From a checkpoint of a small mixture-of-experts model trained on Wikipedia.
Size: 9 layers, width 128, vocabulary 4096, 18.3M parameters.
Training: 412M tokens, 8905 steps.
Below are experts of layer 3 (counted from 0) of a mixture-of-experts language model. Rows are named router (the router's row for the expert), up (a neuron's input weights, with its number) and show model dimensions 0-127. Each number is 128 + 24 x the weight over its row's rms, rounded and kept within 0 to 255. Numbers have three digits each.
After each expert's rows: "mostly gets" lists some tokens that are sent to it at least half of the time; "comes after" lists some tokens at least twice as common just before its tokens as in all text. This comes from a sample of Wikipedia text that the model never trained on. Tokens count by the router's weight.

# expert 103
router:118124128107165120125159082143166116101128100151125109116148092090130124134095134111121128153091129159105105152154124152177149102175104097100095111137155119161124122124125122135117125109150131094145149104133093165156083138156121143097174181127123132087107128149116140199147141131120125123132111123151113112099126129153124120139148141113107150122085169147085164109183153111152097130142
up0:129115170100108098135113108134142087116123164111149109154128126140124153115115144103097083091154108127133095146155161123135145111082145089131105097128141138098123137143133127108152108165150113163135101178104151096142104138094138150111161076076124134107141108112126106116144113093139128140118157155095179162094140109167126116082123105094121120160140098170169134120157145131149142117155
mostly gets: "FW ", "MF ", "Candidate ", "RA ", "ITA ", "M "
comes after: "| ", "S", "N", "°", "R", "P"

# expert 14
router:085172120127147109154140106134144096085130131127104095086117119112088103155131154108128113144100147091112119145138129109141126047104151126109103084148143155127094122159156109159129112098111082096120109179126114125145121176136125136104148131142125146133135165148124135146110134149127150118151112097163141108150140117174138139148152130143101129137071121138082152116186139120133115164148
up1:102142118131104157137168133133136107139163130160110074130104107145128119144142086068104132099166129147163138123146145167128141118182110106155131109137111126116126155073109182128113109131164098110111110110110151131090143102122119111149105123171113123099104087130090132139120091103123132143119152115145131143106149151080111162161114107176113172106131103136163105090121141103137137100147
mostly gets: "Jo", "Steph", "Jos", "Stev", "Sam", "Marc"
comes after: "| ", ": ", "; ", ", ", "\"", "- "

# expert 86
router:126164113146145117147131119111134056116107144138101128107117110135116120094080161114088129136105162136098118132144146177147137100146125086095110127152134097145118105146143110115166120125127132146171132142121124127097151143167127155114115170108143117059113148106119161125109156142158105120111144098182086117168114104112118153141150152134122115111096107113089122116180110158118097165148
up0:133145148143193145124111102136144086145109140162094138160124134117173120138125078102100126157142102187123130117115142176110133147104130136141094153157095130128111141142114124133166143138125103112091147131131121111120140161131122140075093148149120152112141097202149144134129144116162176148131113129123109139094115170164147161127133090103114104182137107107135123097129150093136121148143
mostly gets: "the ", "The ", "Its ", "An ", "a "
comes after: "of ", ". ", ", ", "with ", "to ", "for "

# expert 81
router:138166137151124135166084121146136110113113149100116163139107135093111124119127123101118128164037137148092127155124157147192154082136132093089120115120160145127083082141104103171116161114137102121140131121124115150166125132169115127086171125112140161092116117129152132163118137136135128097139132137132128101110132101157120144143098139121135168124088120156107180126131131146122125125161
up8:141093139128160113142154089049101113122143119101128152156114140118137119139151130178130116164126119146123110122135138126106142101160104153119151117146122132122100174093095146139105119108125129125094185130145123118102115163126095148090137166130103101081112136152090108103102128109146128117086133124124147115130100118152143120181114101105089163087115111136130127159139121106187155177129
mostly gets: "09", "07", "96", "05", "87", "08"
comes after: "–", ".", ",", "-", ":", "/"

# expert 27
router:114148083134154151119134121127136097094142139130114136126090131118083114122117140105135156147101146144122141105188117113166099106130142096106111111108114132149141132110101064122128141103092140117131146134129128135140161168104091127117167119073199121111091121095116117149108175148135154137142163121157152106116155137141125106117104144130101149119093103128143145089179134143150074147164
up0:141147103113099159091117121150166056130172125146113089145166157153118098134133175078136100148113143146164137118120154094121129130113135097165111110127115115170134114145117144166108134155127150119129120169151166122163129118157092117110144084118145138121147134106113103107128070149115125084112132127134133131176116131128114142129072162154111121111113086101147140124156141091107158127126
mostly gets: "when ", "where ", "but ", "before ", "that ", "while "
comes after: ", ", ". ", "However", "ed ", "due ", "that "

# expert 72
router:122130106111152106147088053122134097096144140126117111133133080110108099142116120099152089144105136114109096123141154133171108125106137112101098136144176156179093124154129135099159148112113124130161138144120102132136121185147096155083180134151149129092123125125141124170103175152122099120119148154144140102121143122129114162146123138126114168085092141120123166146139169152134137133150
up0:129095141101113105146156084129174112104101091139067089119131128163134106111125118179127119136125152124129139154155104089121136127111110134091170142171088118129106102147115130122114139132114139129110152097133156113153114185123114132086155162134092152136143079149106153105114125126100156135111126181110148135155122095188132171129156117125114152137111173127139130098164138132108141113155
mostly gets: "): ", "\" ", ".) ", ") ", "\n  ", "\n\n"
comes after: "|", ")", "202", "201", ";", "2"

# expert 114
router:114164162139137095160111138118133089099122115153086114141088103105106111123130172120134167145078183134147129121136122124153139095130094112103092136138131148143124093157147114159114082098096123116106125188093105111114146134134089125140167129141141156092115163132130151172098152146127144128138129100152088133141109105144115160117154160137134178095112129163131174116130111113104111158117
up0:119178159160109154148141159119146152099100126145138103161097135110117147159082187086138146156148133112121117133147117143159083125130101139153116164148140143131148129129092102122102126127114104108100133158094129148129103121075090158129156092090128114134155132137136180150162122123134123153124138123139117172095141140116134122095158134145184130153094122103164124118153123124094093088087
mostly gets: "recogn", "incor", "destro", "toge", "separ", "real"
comes after: "to ", "was ", "is ", "un", "were ", ". "

# expert 111
router:090186113144193090136127103103124083060121147115110107086071121151117125130109140122131131145106140123080135132178137114129120109150135118122130127120156130149113114103125134165143164095109082126122159161155123128143104125131106120093149167114140129146124136126083121182140139158141150131126129088145151114146122118167121155183159123118132172145108118154095152108140140140123117150124
up1:166113116117117111095126115105159100109129150151102132168131103135126109121162110150115160149108112139134114099170104112118129109129096160142137124105152120154091133119114123107097105149138124139130137122171134126144136142184153144109146178147133141104181125171100092164111123163086152166110147134092150163139083071150123131105126151114118175121066114150145119132124137141136101093163
mostly gets: "Mc", "Jr", "Thom", "Wil", "Rod", "Willi"
comes after: ". ", "o ", "an ", "a ", "i ", "y "

# expert 66
router:146131115114148132125112079099148119085114091142111120123083123110077114084091166102102138140094144118103136086151131135122090121150116124089074108172156143162145107104122137170135142103128125133134170132123113125133132109136105154124175152125145133114132160123126105141160116143136139136111138149163103123105113121172103115155152111155129144134062128123098188113159133114120118186130
up1:145165120105098143125102099099121135140156120136144124104104099109107129146101086155122205118136164127135119118156119154097138147103100108124146145128086139131152102144146114140131138103113136156083129174096118129135145082124148106144167169120145127112125116128116095135140126110112117157108161152155060141089165111123172156148155129150146119065180148136120087125140119132151121135129
mostly gets: "ick", "igg", "itch", "usin", "atch", "ink"
comes after: "H", "W", "B", "K", "R", "h"

# expert 91
router:100165114106139117107134128159121118100110098135112113117081102109064115144097120070126110139087142140074129118129128132136138098136117113125115129163161132167116134128125087164138136117115123101102124157131094136121126167137119133065129132095129172104129172129142125148156120116156148119118173080157140119137107094139119117124190131138146124127100084147148174134180151153136114122148
up0:146131131124131127137130181127166149083142130103095120100151126130119147133130094115132143155106149122099145121179159132161171114176078141133152176142148115090138170077123145143123100176147130105076130127111108161129098130104174145116136107136122184157122121155164122159155139138123146102173148145133136104150126135112109111077164148121150098131143115142130147152134136144119100102113
mostly gets: "Me", "Ne", "me", "Se", "Jo", "Je"
comes after: "the ", "of ", "a ", "The ", "and ", ": "

# expert 101
router:129153127117134132119121109140161126091138121156106107131112071117074105107065120070104149147109138155163110096146132134159126119133124085060078103161144100144116111150122157166151157125106140119136171117151145151127124140148147114127167138096141157120120139098111109149142132150104135152120146128154118128157114093156153145128158137146131149144109142159124168144183157117110114147164
up1:151145102138116114170118081124118144141154135118141125101153141088140094110142157143101178179157131122151117127143128142108122115120168098139084100126128087186131092093083100143118138103166141116132127157130165101073163126100124131129111146169112145119114086117144119139135132134134141156098125112142109124090138127120092154117076118133120142190150121115080163144113132122146115147149
mostly gets: "chan", "yn", "oug", "é", "evel", "ea"
comes after: "L", "D", "W", "F", "E", "N"

# expert 96
router:126144124133154130137124123126118088099135164137064125090086115138111112141137148111133125129083156119123174095174146114157137099158135112127107108131131152119150119166112130143132117131116143105124115155117143107115149120158084135131130128106158134097117147152128144155088155186158134135122127097169090144139121103154137159141181181147149164101111121154133181134151162123109060120109
up0:123138121128067108149161142161149105089124147157118104084131134147123106131137107149137109124143124123102131139123062137156114119116090164130136177133090114121119157154115148133156093183136125153154134123134119101147124138133095147140155136154157115166132144152127144120168166155115137200142155151102152160128149140155156148128117115155109117122076123124121125148096118191159157110121
mostly gets: "expl", "sugg", "cont", "reve", "ref", "destro"
comes after: "to ", "was ", "and ", "is ", "were ", "be "

# expert 104
router:134151128121162113134094073107172118094160085115111075093113100094106094118080120084101131162089122115115165142139127164148116083117089120088094119139152130152150094148137126131128113100128086104113160123121132115134120131159123129104183133113158151114123136139124152118159139136104134166121122158132132122136110111094105145153175133128116151146121114118100171128175143171148135120130
up0:096106115098160139133142147112102132143126147112136119107132124142102138117128106093144111112172118107106151099143119155156099120107136111140105142152149082131125084131137067136125125145107115118119178076111136179101134128136156108106090108117161140105135138116090142173120136137108176158164088145137109116153093136130182103068125129117132131136105143114150164117141152150173106155175
mostly gets: "oug", "ij", "ä", "DF ", "ug", "ü"
comes after: "K", "Y", "B", "T", "N", "D"

# expert 120
router:129169125142158116137150139123139121105069111153099119097129088103115145115103147091125107138079143161117118109131124144130133083118136097142122115167120148127134119139102089121160135117160114108101111113159113130125126152173128147132178178112152144086120137114138134168140169111147129177158115098152101123089142101109142123106118181157133129138121141131107186107131178163156086122114
up1:108142155139109104115136138144140140162147151102097132123123119092151121166080144132124105167103140098120168101099131132200162147087130128102159117140166119137138117139100119134104146140145125118125135075122112171113094100127145133161125123146123153151144168127105140161128122114144096186131165112102111131103109140092126126111139140129182153132134189107113138124119101111153084148075
mostly gets: "Votes ", "Apps ", "Candidate ", "|---|---|---|---", "Rank ", "Title "
comes after: "| ", "|", "Candidate ", "% ", "Votes ", "Team "

# expert 119
router:098180135161139157160116126093155105116131141123113096097128095122114086110129145070125122126112163104141128143137158109123108130129131138117107108111167141162120122158135110160159106119135126101127134116160112097090166161114139118111163135101177146118095136090100142158136132157151130120144163141130133127119160106167097161181160133150162133128110104181120124075179137153127095141111
up0:128124155146149147125054145107072096094115119107112123130117152148115146112154155124166134126091157118132150115123130121163117091091127161156106084125143174130107131128160118097120136143141077129136132187148129135128133168139137123137107106130161109104128121110123149150156156102147175095095178139149155131118144076146139143123082111085104118110126124089136128168112140131124139127092
mostly gets: "& ", "and ", "including ", "but ", "', ", "include "
comes after: ", ", "s ", "well ", "es ", "and ", "such "

# expert 60
router:108164103127174088133125127108133124098129172086104101115081080088129087105111134104097128150126144158108119158143154113129127088146122065109121093137123111169121088102142127146148120106149113112148158146146123107113125155159097133073147155118146149139114102139104149154126146150136127117098142125138114090122119143119106100140159121151133129151090123183079150099136157120155098102143
up1:118143157156154120146104123084163143114118127159084118143094111137164114088129130144094126129103135120120102100084140120105139135145143128152134133139084167126147122139120119131113143115171165135136143125173168092103103135181068089092146128116154128190116112133150110135105085056153152111122091131136139156113135122130109142083111102119134114095127119114136113145172126105137109124134
mostly gets: "L", "B", "R", "D", "P", "M"
comes after: "-", "The ", "the ", "a ", "o ", "i "

# expert 35
router:125140072154167109152102092131124094105123124140085107107142117108120129102090131095099119127132113119129141099168163138142119132100137100112120127149139147126118104137129107096126137098126100093120113132147132160125106181110104115105219140124147125073122114157138107163122170162136108104113110108131100082149114084101138119123109171125119167149106142133116187117122141157122107111118
up1:126137126131144080153098115105123148106148116125104150179121097072097168124152149122167132130166125141119133130146133158173119117133100151102132154142121150151127137163117105122145083142102117130108123104123123104114110146120126122113138146149162128094137166071153095112173085121095124142138144128142147132175149143122161142143129144173143098144109145117098085082132125128200114090108
mostly gets: "\n", "\n  ", "\n\n", "|---|---|---|---", "classification"
comes after: "|", ")", ".", "==", "===", ";"

# expert 37
router:092153124143146127127150125152141100100120106157104119140096116142100103122101120079138110133097155144129152140162141150132097086129125093065138152139119134159142122161163118099174080122120120144154130163131093134122136124130103144134145098111170145102112135130093118177101147158136137165149146115134109157098133073154139123183124155132159157134113089124104127112197145143131118148127
up0:103104162146123122145141153163145121120161186109153134140109125104135141131147100090112142147126090126104134099132116151142142156073113104095119073128135139091150148131110114184113116104117135123192134139090077144137124128128151146078091114119143140124098100141134127106110136132104135102128126119119107131107104097108137076106138131160090115108103152148123138128162135186083128163102
mostly gets: "became ", "called ", "As ", "named ", "become ", "including "
comes after: "as ", "was ", ", ", "known ", "is ", "to "

# expert 58
router:088175094137149130130139128146143061082118125119110102090086115153108139147094165105129143135106151124115131102155142137150127116122126098135121105145157149134123112137166130170127108120110082090124106209161102128118109129099129149114130130093128136153131145123117142158115159138166126129121138092176127101141143143144130148173142137109119136155090107127099160105184143142106107171141
up1:153124104112150119136129090131127105118149111159108091139123134135109080101132131130114138118120134136162112132135153117116189133132125124124099088184141121119116140115162129118152093110113120106097125152084069080153133164109127152093179117111133143107161157108090112171147124085124132148148148120171094146116124126130180117140106091143096133096138115137138065128143107121132095166106
mostly gets: "Ale", "Jef", "Steph", "Jo", "Nic", "David "
comes after: ". ", "\n\n", ", ", "- ", "by ", "of "

# expert 84
router:144132117150162079146153093118121081047079104103083105122119089127111107139133123111109109144076148139124107112139116114138118106114072100137141151163146141152122141154131096160126114123115122138153133159117106125125133136173125103100182156122195174094119120114120140129148152119142090111134138119165146115115151085124107126122124126128124122107092149147128135113147133103114113175143
up0:118125143115150147088153119102142112110111137137138162136110132130136191097109124076111140112179125096155105127111118105080116129100168115100091132103157109124093142125111176072102148146133150151077104110161146120133135112102131146125131152069114101147095085133129110129133132108131151174172127134119153185092114110115112123135140150131149108135127161153108130123139144099158137107153
mostly gets: "=== ", "== ", "- ", "==== ", "On ", "= "
comes after: "\n", "\n\n", "\n  ", "=", "name", "Born"

# expert 121
router:117147096125167136135137119114121060088142143143118111115093125116121100142087194101138144146112153133119138113173112119169121109125140147093108102125129136158169123157108096127130147122092120100120148125166116134146136129134108118111163140102184142111090147087101144162090153146156173128133151131154130085109150145154095124120103141124122115103108108148143130097186127139134069139133
up0:147140144152153147085180147119109160139125149096086151137156204117138110144080112131094149091115142131134090138143105130105125121080148154118127134135122121185169138151101112126102105106085126140112117152081114143145159126136115151144168157127118118127134160154112130115095139131114105087154157133095126103130151108112120147098156096119147107132095110132125157108168107143112139180145
mostly gets: "He ", "who ", "she ", "when ", "which ", "they "
comes after: ", ", ". ", "and ", "that ", "where ", "but "

# expert 25
router:084176120122128108121122090127129115109129131141075072125071111150098106149113101110098139166138132141105103148162140148150148091099106097119121103141140138157100129132143136125119143121075099095093132166144120128114136171162101117115127150122151124091123137108112149126134157150146131132131153110138112107149158092128128130146137121140119174130090145192104181125156146175165125105101
up0:106126132111167153116172119155111083134095123098081126165115128163111125168139155105092111133116172133098113168099140143105130084072115146139180133113143117127135124127131116165163122099094137141118130129174160144151112142122106133133149123138115122131152116102104132089092121102128178122105124138105079132082162105126149124167156158125085161111139131120141122124103145094173117113132
mostly gets: "Pol", "Cal", "Atl", "Commun", "Phil", "Philipp"
comes after: "the ", "of ", "The ", "San ", "New ", ": "

# expert 83
router:113194140145172132146107125135138106108134157155081106110112081138139089132097145110118130144134151158111127119130123127132146082122136095149117144130139139143133141119129137155138116110105123096111104139118085118122133173188103130131128133125128143118139146142116114206108155135150158103120131093143130120121159067138082149151144160137129105124096121189084176134160154147141093113138
up0:120157127122134129150138167120149166146124124163124072158121144102122105153094124109175132123129104159088136152112123107105094130106099141118068125147087155103098088152126100111084141132110100099172087124106126140104138112163138123090133136152140111134133091145133130138123111143106123100134109056140148116152151129164155123124103111156123137139098128123122167165140148163143176157156
mostly gets: "Pro", "Com", "En", "Cor", "Ex", "Tran"
comes after: "the ", "- ", ": ", "The ", "a ", "of "

# expert 55
router:129120104163182097108162135112197094124106147115105141113124110119137082148082121093095118148091128152113151109142176150134125117123117090113124129143112127165129148129122101145100136120152109107110144170118076109133141133088146135072157128127149101087108176134095124177131163174124134132109141142159125143115131120135131114162173134135126139115134135159118169109145110103146094158129
up0:114120051137118119109123148119113137113126130161115113115179099124144134145155110134117091143098120125108099117112102107110098135179154131073166123166092176149144126144112102127086131110141130154135103107176126123095135084166160113141124150155147103130102127145163122168133128135112123164130125137141111150143150082128118145142106084132157129103149129136057123130092134118130117135172
mostly gets: "According ", "Born", "See ", "Personal ", "Early ", "Country"
comes after: "|", ".", "M", "m", "- ", "B"

# expert 89
router:122147113136151122145106081133128115088134120158094148108121082105103133112126130112157093129086164113122116121141153121151096103134101139123126082132155147149131126109130122102133084135121149115142100125142104125119153181152095141119213126113147142090098122133138120177113175129130137100133131157160112128102131099166099152133163157127103137078115160146111139146200135151152113135126
up0:125114136120170133089099133144105113118132127112114095085193154187172149111108131125141086148115135127141127149136094125089111087128141150142081164084118137098114110155113167153118174150150104139131121139142125122114103081165119120162159129130155140106141187117135112167097094121092152113126144136137127113146141132121085125131117119159102149123121162160103121156086143145106121109126
mostly gets: ")", "\" ", ") ", "); ", "), ", "]"
comes after: "2", "1", ") ", "4", "5", "3"

# expert 70
router:132134128124158078164107106152150059081123136144086103142139125129103148116082120114106149152117121130125160106180127118121100096129112095082116124154159161185098099115101122128144140137110092133105121178142123132102106127113111152098153144119181143109098167108115135146113178113138111126100119149161115121139108115125083109110105154119105115128121119153096158135150126161121100112135
up1:104138125125086147093137148169147163150112114123105121136179103097120104096132138081101100153113107083128144117125119138121118133169109096117136095156164080077143123139136100162115120147108137085119144152140163110175096138089131130092138104127156102114111129148160129159149127093162104158133132108136171102118126152094151128125079150173133140108134129147093101091126110127102141128117
mostly gets: "\". ", ".\"", "\".", ".\" ", "\n\n", "). "
comes after: ".", "==", "===", "s", "es", "ed"

# expert 79
router:095165144139153116125135117138156083134101129141093107087085098103110114140097104099087137171124165144134131156153144102167114105139108096127107097153154138170097097150127120140159125103126108091177104169145125099136125170160118112064135131098129142134113117129139150147142163167132107143134133100133139089109114131123129094145126119122133122131065141160103140112156156121126090125158
up1:076108116149134104111133145148113118156142156155118144125079120122105116150185101115155109126121141094133122155154081102114152139142131152131129101126140110092081151140110117165137150145140101116083152107163138166140170111114098112098172143112152151099148104168141158135161100126129093113175126141133189150141128095114120110137136135142152139118175151126126134124124145081118084159109
mostly gets: "N", "J", "K", "F", "S", "M"
comes after: "- ", "| ", "the ", ": ", "(", "of "

# expert 29
router:105134120102134114139136108135118084076143120099103138102066101136088103109109130076132121137137150168122153138167104163133153087177141129108136145143131123159150104154119090135142120122126125083127100135129110141133137130107117114113158151121148114065107117142123119157124133177167129102121090114135146135153125121163113144150149104148139151112126125159098144100150183149120086193138
up0:119162127165102120140113138150118159152156126134095136145104109109124146120121166122140136092096126121150103150195119109145132125079073136134137151166146101156112103117173110122128129107150133132136085152125138152137148102110105096106161150124142092161077126094137114109143138151092136129161152099137105150137112152142103125085122093147125160132168183122120123109124172100110130184150
mostly gets: "were ", "been ", "was ", "had ", "became ", "has "
comes after: "was ", "he ", "He ", "and ", "who ", "It "

# expert 24
router:106180154157151104148120122163119113125119130147100106090095107129070133126134146130117138141120134120116141133148135152139123093157096096116112118173177082164134141113172125160116149123113133092116090155109100109121124134163138131109132145131172165093117147122146103151130127161122103121131143123148108144120145105146116144105128133156113183086077094154161167130130140141132066121177
up0:135166120090076163143114140130154120109163171147141136118072136133096117090152119140116106120142124128118156128145125159095104117163131131147095103083110121140127110114138126142112115138118129128110099101147186091168118114174157122094132104143112146134103120132164136142176152144097081078104138164138111101089123111152116167124100123136093115087119139120132142084151118128178120137145
mostly gets: "gener", "activ", "vol", "cre", "appro", "execu"
comes after: "the ", "of ", "a ", "and ", "-", "for "

# expert 68
router:131178096133149132168119109149135089090122092110107110116083110119112103152089135093141127159107141098083121128128122108149137097104093092085106130144129156203151124120100115132140145141122101110117117175131118113125159163118132101086151147109109125121150151127161107173127147139130118130094122130102118162109138109130110132114128117135134151122083125130070139099184109101130104160158
up0:160155114123112129124140145122153131154180110125093137109172130108098120113155147144129111166136112142129113149128163120087176136121071121158112151095153184085103154136144124132140122127109143149126129132115130120148161160098118122111162114099158115108120101076139112145097120145128160147120143107145113175118139081124112064130140122147121180107117119180161106155146141168144158121145
mostly gets: "At ", "near ", "south", "north ", "south ", "north"
comes after: "the ", "at ", "in ", "of ", "The ", "on "

# expert 98
router:128136105142153150145109100104167076100105131110115084111111103124130074123061099116117141125123156129115115101153132164132094106140128095121078144131137106143109113157108129168132106121105132097121136165135115145124137122163130095103193151108134160126133159144079139152145099142127142140155120120145090125129128121139122138154134115145114125149083150154115168111187133144160072152150
up0:130085133116158118161120126095170103096122153096115073116140130152134171150121084124129075159137147129132151074098127117152122095112115120105115131094120100101119136133116144121074101088116105163145125161132107133142156095122154132117148179113110151091088165122121113108135111131138139157105109153133104153162129134118107118110142178102191158117109133137109098135142120137162106146137
mostly gets: "lad", "ubl", "amp", "illi", "av", "ishop "
comes after: "B", "L", "N", "G", "Ch", "M"

# expert 67
router:133182125132137133115120119114113106115126161105087132067091121076113102123110163091108138124073148159115193118156154113136112118170130066093115112114121130135111120156121101111125160114145086108145127179139147097098143157148129121109145155112144140121113113145129134129110121169146108128143128108173096139129119127125120138148140133178113165106083125156165141093121134118157106130147
up0:108103157138134108085146093147143114144117142100145146124138130107157135100134102158105131131098138148129109068174147138136124180121105108124107096105115115139119119139121155106130125169151141159111162130128096152100128149144105113104113094103184109144115125106146122128200138106150104114105157159128067084111082126139128145122145122159125131148165108159162159183143138107117107142146
mostly gets: "cr", "gl", "br", "p", "|---|---|---|---|---|", "sm"
comes after: "the ", "a ", "-", "and ", "of ", "The "

# expert 102
router:111176104107159106112097129119176124108144119102092102084111089111073096167091141125140135157098130142123115071167154129163120091151132129075106116175146129154129129135145137172137082097097100106140122122138095143124161127154165104100148153107149152125104141144100139138135125138121098146111140140141103106120126107108126087123128128123133160136084127113113173122135143160148095131143
up0:135149122099145140127097121180137103134148160102102125157141166140108121135131136150129128170156129108094110100153178137183117118132146139129167109174135104113119161127101121136115100100114122136109140103087141127132141134152179164144146144092157185153116128140134100111143167126167163116097151116125133121143142133093104161128140119090088114155064106122123154138172112096118160134146
mostly gets: "atal", "amil", "oot", "ax", "idd", "osp"
comes after: "S", "T", "s", "t", "K", "C"

# expert 38
router:105138154134152096153103105122142135109129119108086123135115120095064145128126146114131124130101147161117135133115164127180109082118091127089110152098152129179131114145157126118119158108134119125125138146140117105141120127134111115060184157121142131090110153136135145168148118143154121109106125080164136103102115105146141141122138137158138138119093116172095148127204141143170103163134
up1:086068123126135108123113104138107137123114106120126118088086141122056145115105165165148140134118137146124123136101134123095133112089157104146115131109157114122107138109104136155144149114093126158115110146145181124139132138098089109126114092101101174123147111091108150130176083107135060143103104096108095105118140136097168084167106135140144135149098116154118151126112146137127116124131
mostly gets: "—; ", "MPC ", "−", "— ", "+", "–; "
comes after: "| ", "0 ", " ", "1 ", "; ", "% "

# expert 117
router:107179144137159127136116120106122124121106123137111143085089112100100122157127108105081142135091157143079172134176118135111150078130139126112121106137122117157106178148143123145147135102153094099144114153148123115102128135115117128126142160139162169122086135086126141130124122164152091138144125128141120114122120117122118135125174140191139160111036110154125154100134136139143101157131
up0:117094162122186092119124144123108165156172085121109169129085105066075142141131101097134158130119144122101131139130118132147164105121129122126163099109125120105138145158083114121126113112184103144090125154126083124093145117128139136181156145158152140118103147093107137120135151126140124104106142149170108138109085148139123140088164145138120154132130110153133123121111110095093121155111
mostly gets: "Sk", "Ch", "Gr", "Sch", "Cl", "vill"
comes after: "the ", "a ", "The ", "and ", "s ", "-"

# expert 56
router:075158099127159133141147097133116115106108130127097075117091130133118116133103106067095110162109136142143108118164135109124163090154114114111111116144114116131115140143128138180133170147109112091141138135131111109134155136143091111073152112129140104097123112127150121147119167120158117124128159147129094100125130129136090109166156088121103180099112153131088153124205128157131108144121
up0:108133125147174182146137118146147124166096093153150127118158134138167108164171140090144149134122096124147129102138126098104121136157118128118096127086140114137162092119152137116129124083082114116155061079146161166127128112135118131089133128119139160120118117137145089100150170132139112136129159143146146194143114120117108153136134151126150135173123114100170156099157144128150112120096
mostly gets: "States", "England", "York ", "York", "China ", "Pakist"
comes after: ", ", "in ", "of ", "United ", "New ", "South "

# expert 13
router:118141121152144093115154081099119069064086129109062110136092084132116113120132145113078114140083135145120134101146133129146132111118085115131139152157159147149125135139148098168132112112117130130132148144123123124135145152177141103096194138149198176079126121129143139144147160132137087121139122116149146114118145101132116126132110123141105109114097144134121144102138124134116109158107
up0:126084154112143133096103136147132107118124126145130142144135133148147100138096141162146081108079162153119157093120130144148162094179147144107182156136154076140140149131133148128101148140129166099127109166128150131135143107120144145112170132144086152146127168105104131112155118130098138107125172139105111120144129136120104094116125130177177087135125167095095152126172127097085146118117
mostly gets: "=== ", "== ", "- ", "==== ", "= ", "On "
comes after: "\n", "\n\n", "\n  ", ")", "classification", ";"

# expert 32
router:120158108112151125154106114090160055094101132157094105088136121125125116098084161107090112141113144140123144153117133154138121119112131101123068122155116087168153133142121121132141137140119136142165141165132138111108132132180135124092130185107130113071111164110112120142113154158158104145119150106149102112139141093082104141137137124138123122118103111120086133104179127158129092133149
up0:114132117117119125156079142136132118114132143141130139142141130116149146141097133133135127095133125132115123104069120118133161173136185124084150119141122105189100148112091150149148167087113143139172152120161109127107096179145143109076137095122093180112161122172133125133134119104115099132104115141094117114140096148152136125132108114159108150108139106129170170115136128123122189157093
mostly gets: "the ", "his ", "their ", "The ", "His ", "this "
comes after: "of ", "in ", "to ", "for ", ". ", "from "

# expert 49
router:133159070110173111158125125141168081081131107101124110143114136125042126119073132109137131128115125117089120144140123120150098101116101106089133142151133105156107095096153104157108145127130092102118148150154103114102145143173155116122138150116124120089112098157102127142117141148134097116132170112143123147107141102157136147114121107188157120099115086120110126099146142155135102114121
up0:156132093147125174130143117185161107114109145118128132211149152122100106137085111137132133185147137093166160131130108139110160147105116147167101114136137097134126151117151146181154128163130111126151128120136127148133154120165158132108148114115124115178121121149087139107144117118176145147123113137135153129116119150116144132128148161122140166167070116149139137088169141128113110082125
mostly gets: "during ", "In ", "During ", "On ", "throughout ", "At "
comes after: ". ", "ed ", "\n\n", "s ", "es ", "released "

# expert 82
router:104126106136142089142139122123173084100114116131073092147130092096104096122075110090086112191104156140108112146167151127187144118123099104136125114161129111143146117100119161143110126116114099115165125106128120137149117168145125163100160151100138129127124113150108122146139153111126142139112139128120107102138117128136117107105156117112121113163119161145067146124193157121135082120131
up0:149126148074197123145110134110131144134143134152125114095109157097100131133098099124154141120122120204091151100118113106119110132139102152124117138122144121108135129109157101080116173061123117162127194171157106128125164126158118106136156111150127180079150126160138117104140145166120115134110122114109103107119149140139135109122129102110136100136138137102148110129121180129113117138110
mostly gets: "CA", "RA ", "US", "PA", "E ", "M "
comes after: "A", "C", "I", "N", "S", "M"